Weights of a small mixture-of-experts language model, trained from scratch on English Wikipedia: 4416 steps.
Below are experts of layer 3 (counted from 0) of a mixture-of-experts language model. Rows are named router (the router's row for the expert) and show model dimensions 384-511. Each number is 500 + 50 x the weight over its row's rms, rounded and kept within 0 to 999. Numbers have three digits each.
Before each expert's rows: a language model's description of what the expert responds to. This comes from a sample of Wikipedia text that the model never trained on.

# expert 15
Single capital letters and short uppercase pieces inside codes, acronyms, chemical strings and gene names (MPC, RORC, LC), plus American, United.
router:568490580436540511462466508460504466588477479463527561571494523464520487438434481451482429439478539508481497467490471521580420416519447523571509466552420596547409477460456490485491387425537486424516525501540423454446446430452448559496543506498420566447495542517594495469542484487468491496475426492562564537612514523464566444466517550503482556516492516533532507513460434422428454428481

# expert 45
The piece ra and similar r-syllables inside words, as in arbitrary, Flora, rainforests, era, Monarcas.
router:506595581448544604500485505462485450617424516453506353567563470604533496509486436517544515421417474443395530496472539526476494436565477513495465558540418560539439445457428466454525524453465436462481494484584421422509495500519487498537455483519441493464483442579501443473482545479490477427460414577516554562505495534496558451433479483515438498397540514528531491492476437479468463564518

# expert 43
First pieces of personal names and titles, such as Le, La, Ma, and the word Indian, plus closing-bracket commas and periods.
router:530531531510481515498516574446556538595483429488563425552512520501538525409486504480543457346487455483450399499482592536517422428554551648538447520557373580495503458450534502455483433459485468372519430511519485463499445460467465561557481427523455437441526502509537431436540442517471511467490436566503511570618418580529498472464575481518513569529496514539539410424527441509443418400420

# expert 37
Word-ending pieces, especially ch in German-looking words like Wehrmacht, Rausch, and ster, ment, ate, mann, sch.
router:489584525426538453452442505469490478549461480440548488511546497577573570482464494461521462471488477465500483540514580438536437462546431472555399569446411552588469481476467446454546526412443444461496411549534458514496438520474424564486475513516454467412513470597505467467597483564520485413593425523574532577474463474532505468486490532555487562559511580571569443503569480412523484407427

# expert 29
Short consonant word pieces inside names and words, especially t as in Sho't' put and Cha't'field, plus com, ud, born.
router:498482504530499451445475480446467471581440427481547505515537595589581543474491516450448492476498408433462433467406489492569432504567447452563532506514416544429533468496554404425556542444531449504494457455545470488480430438474543464539529520566478532424515482551574525476542525479475478429545486477541522504525497482496572469559619531539448557517614499521487419473554397448533478437529

# expert 21
Word-final pieces like -ing, -n, -a, -ation in foreign surnames and non-Latin script, such as Desgagné, Dingle, Syrian, logging.
router:591491559539496472494423565495547424606516506515499548444478516547511497520401406522469443446534462478451502568467520517557457487545440464542471530482387555494448488463449463451603436464514493527510471599616379397532492490550512454510457402503485432464496524500569430492583455571503484469398484445559622562456589578539536478486530531546458531540512545556567460526519519513449499460450

# expert 63
Mid-word piece ul and similar short pieces inside surnames and place names, such as Coulson, Cerullo, Coulombe, Bulnes, disulfiram.
router:493603525471482558509437460448499468547481531457559579563506498544498556494502520477580418453484454511456467492504554544560496443515522547519423501483428498459501465425502427491540444435485449489421501573578452422562492473595481551544436409542506451435540485542566480420564516565482519385525475587556500488443499479527553463516586550530417485431498534595494509461495429451430461381508

# expert 52
Nouns in music, film and place contexts such as Hits, film, series, States, York, Washington, and endings ton, ator, plus percent signs.
router:506488572434524491476495586407500487553428444498541443573524400509542479488478459435429461441464426433464440571388505568553532438511477520480546599572395506479453504474423414446573449494483501432452422499553486444568480431509506565518479522506505537470500532568483480456557403569513472460459466592602541473588555591505547486544529522562486533520570584500509451458466401458416516474517

# expert 30
Middle or final syllables such as de, di, ation, der, as in nude, pride, neurodegenerative, subsidiary; also sequence words like before, after, until, then.
router:617531503386495507427487519484429524527451502505492439490525553554466556476498485468499482498524552490463501518474596456484449488574425469547471526395546561527394456514403549438531473453497463422385437516484402449486518511565497524566532487582484501513566367518529484482567505592556545463531484574516514528522614514524552445578547501589431525568504571550524451452586432435484502406477

# expert 48
The piece er or ers wherever it falls in a word, e.g. erupted, erstwhile, cooperatively, Shiner, piers; also other short pieces like ke, up.
router:491598480494589572498478555489412463512503534489490377602579482543499568383464487424406418538428517453481471502392529455552468501528478472504449513471398579579467506445437445427553517538449445434446489487568463501479494491541496517535456514552426525459536403586526506451501555511461509428440506571541559553508546503460522502527510527481433542526527537514549527507537437442432480463457

# expert 53
Auxiliary verbs like have, has, was, may, and word-start pieces completed later, like Com in Composition, ation, Super in Superficial.
router:525542529458484450508457569493521447578422421460589455544465447600518488524485421469546442463415486477484477518515573414534493512542486471528409509523390487523503450476473455459585495466509433403446515524523470415477418482451502500464472458590505461472501535576526429419547483513510516458495476528549486529514509541515473476537495536548416485567538588588511459498549470444421408456421

# expert 0
Mostly the word "with" after verbs like touring, together, came up; also place-name and word-final pieces such as Mindoro, Krško, tornado.
router:501585593437495570453431482486606496566496482461526475532543438461569571571488459518450436512443591473503464539412488553555425489530445512502511607524469495516505431461487506448530444416497509451507457529541509469467461503478461483472446486500501532437504433561487383424512480543481557477426435540552548533468611510517489432592522566532487509403524545508481465508518510495461433498417

# expert 10
Plus, minus, dollar and brace tokens in LaTeX formulas and chemical charges (n^2+r, H2O)6]^{2+}), plus scattered verbs like attack.
router:592527489522545532487449513495433468513408440442542513580563518474523528545413461469607443440446492499438440497535532608556509506553487546534447486432505545478518438409458500432551382426433460462523461532548411476551467475439482584459542430564478538473551541499579495473527565567561518411506431539561529523493498554569517417484476578494448538580562563521534498476475417484457472470521

# expert 56
The piece pro starting words like proof, protein, profession, plus T, Mo, pronouns him, She, and heading markers.
router:544573610476490483444435552443523500559438431455575408500567487499521586503468479430552471522461583474440370536469455478601473485585440541513531575480459509563474425512475436492487490455476418453446442481518518462477422479525407521599423468525440471493484531507497542480560480541548533431435482518472537562446524504531555494456504547538435497571614557550530452512546481457466445407507

# expert 41
Suffix pieces such as us in Latin-style names (Gallimimus, Augustus), ol, ic, plus degree signs, month names like August, and nouns like venue.
router:525521556421496623477464477463549461543448513504498544543555543519537489487435418431542512470489517500466449553488530468483418505538449525521491553544436480477469437480531439458575520516472506482411473578498488432625466421534408565536399459493453476471521474521505516413577504537458549439546438505509570549477566481503531437572502504545494519497544547514568498432451480424490508449490

# expert 9
The -ly piece closing adverbs (Historically, evenly, personally, seriously), plus adjectives like local, national, political, daily.
router:599556515489463561431520529448530493495508428446574479472704568449525534518437480470508465429460427448446499572410492476555508483575411464555527522420468539569500464489553501465516410461443482336394380531525474490502479409551458544525438478542439457534496451516547550501565493536515577490418483538525509499485575499508504523538544464494520538393564528520557493495578459527465473466513

# expert 39
The word if after even, plus initial L pieces and name starts like Ste in Steelers and sha in Kshatriya.
router:566567548432572510445450536435478478517515475415553488533555496577574515490417416473465474454466573481451506495498605531490485460587499522499456511464425532463514483474468485451580517415430434406469490512484474485504450471548437508520495423501417482477487475533584486476536445517497558436573405505506504568540536607531566488464569531490427555543579553526570481433531488509475488471527

# expert 13
Short inner word pieces like te in protein, lo in monologue, ma, ba, plus closing quotation marks after quoted speech.
router:528559532516528634463495450514463408537493534490544483564532554482503552514469445433509455507463446406429498513560464482579416508514469592552422520488491564567425450460459459451562427529526435462528496565524422480476398380450441559446508489556463518421503534476528523420537456443462483441489458523556547491550591508581574524498472514522406464537481570581509425455532500440489526544446

# expert 12
Middle pieces of foreign or non-English words and names, as in Abstentions, Tiruvalla, Tuğrul, Rudrapur; also bullet marks and words like year, July, King.
router:486469541458511499417460566431542495475464413462533522588517513413567518440521463504472521471533618417408440604542513520502506473512497580524600535501491600540544446469500468493552536507464510538454495554530353395513379443484527525563547403571440483462441469540538464433549443573446484435524499519514591574431501533595469458552597507552489511460493571508475483460522509490431528450432

# expert 17
The word not (especially in "not only"), no, only and other limiting words, plus mid-word pieces like der in neuroectodermal.
router:530524507462528477430484506465499427589410506450485451500611491518503504468437424478642438502455449408455495552468653465525479431513375523555402531386508550558546522524460562508478474471451442455470439502496423445446440439444527605418477447562448502424477443507605483463519474589490525436500421527543527473567501483572573494416519501528452581510481629507566500462469495487515493480475

# expert 57
Mid-word pieces, especially et, in food, place and personal names, such as sweet, Wet market, Jacketed, Tetley, sugar.
router:573495485416554565429535526440498486509456417469525470583551444528567566510503467401475504465457583428488538533539510524509483489521515601598490538383436563604446474440480521509460513475452463413441486526506471466501460464413443528472492433545504523431521459520541477521573414519564594423464421573519568533496595552617546436488479506506448490527580524553542484444495450414452472401479

# expert 33
The piece ja (jail, Adjacent, Ajay, Kordjak) and other mid-word pieces like ent, ous, st, tro, plus dashes.
router:501580524495494437411456552439456470524468456460555526529569503519559572520434484510488431452449509449493529487508486566582437441531462577481442525515470563502522472455477479412526512468438435479472424581605407393551453482420428562560532474509470471511584500562475477475481521546531493453534416537555583546444534533571567424498588516579486539580486573569478472485488468471486483433473

# expert 38
Single capital letters or short pieces starting words and abbreviations after line breaks or brackets, e.g. P, S, D, GP, Ca.
router:507512534522535476462484528475624464497500444428530473516531523600463523424433499499504482470464527427467463594523484501520483492535497614552570517519433513450443487489476468492497424522469439412477504551578484479472431444490468550518470517516443487421533428582535526410566417524515547478591476526528549464531524537512517429462518538518446531493508539511585448477454471456444463402489

# expert 44
Syllable pieces inside names and words, especially ur after St (Sturmabteilung, Sturgis), also ice, ha, fa, bra, digits in numbers.
router:525527536479551449427502517474538480562486448437516500564485479597472544532427496519432541448505567474421481502462552405593521435577444496603493485499420604419511494476487547451545501372488416491481497536608453506479431394528456499448424422512500529491486503460511512507544464561468545484524431531512487563582487495497539438481559515543439534348494573489505465508522475468495493576495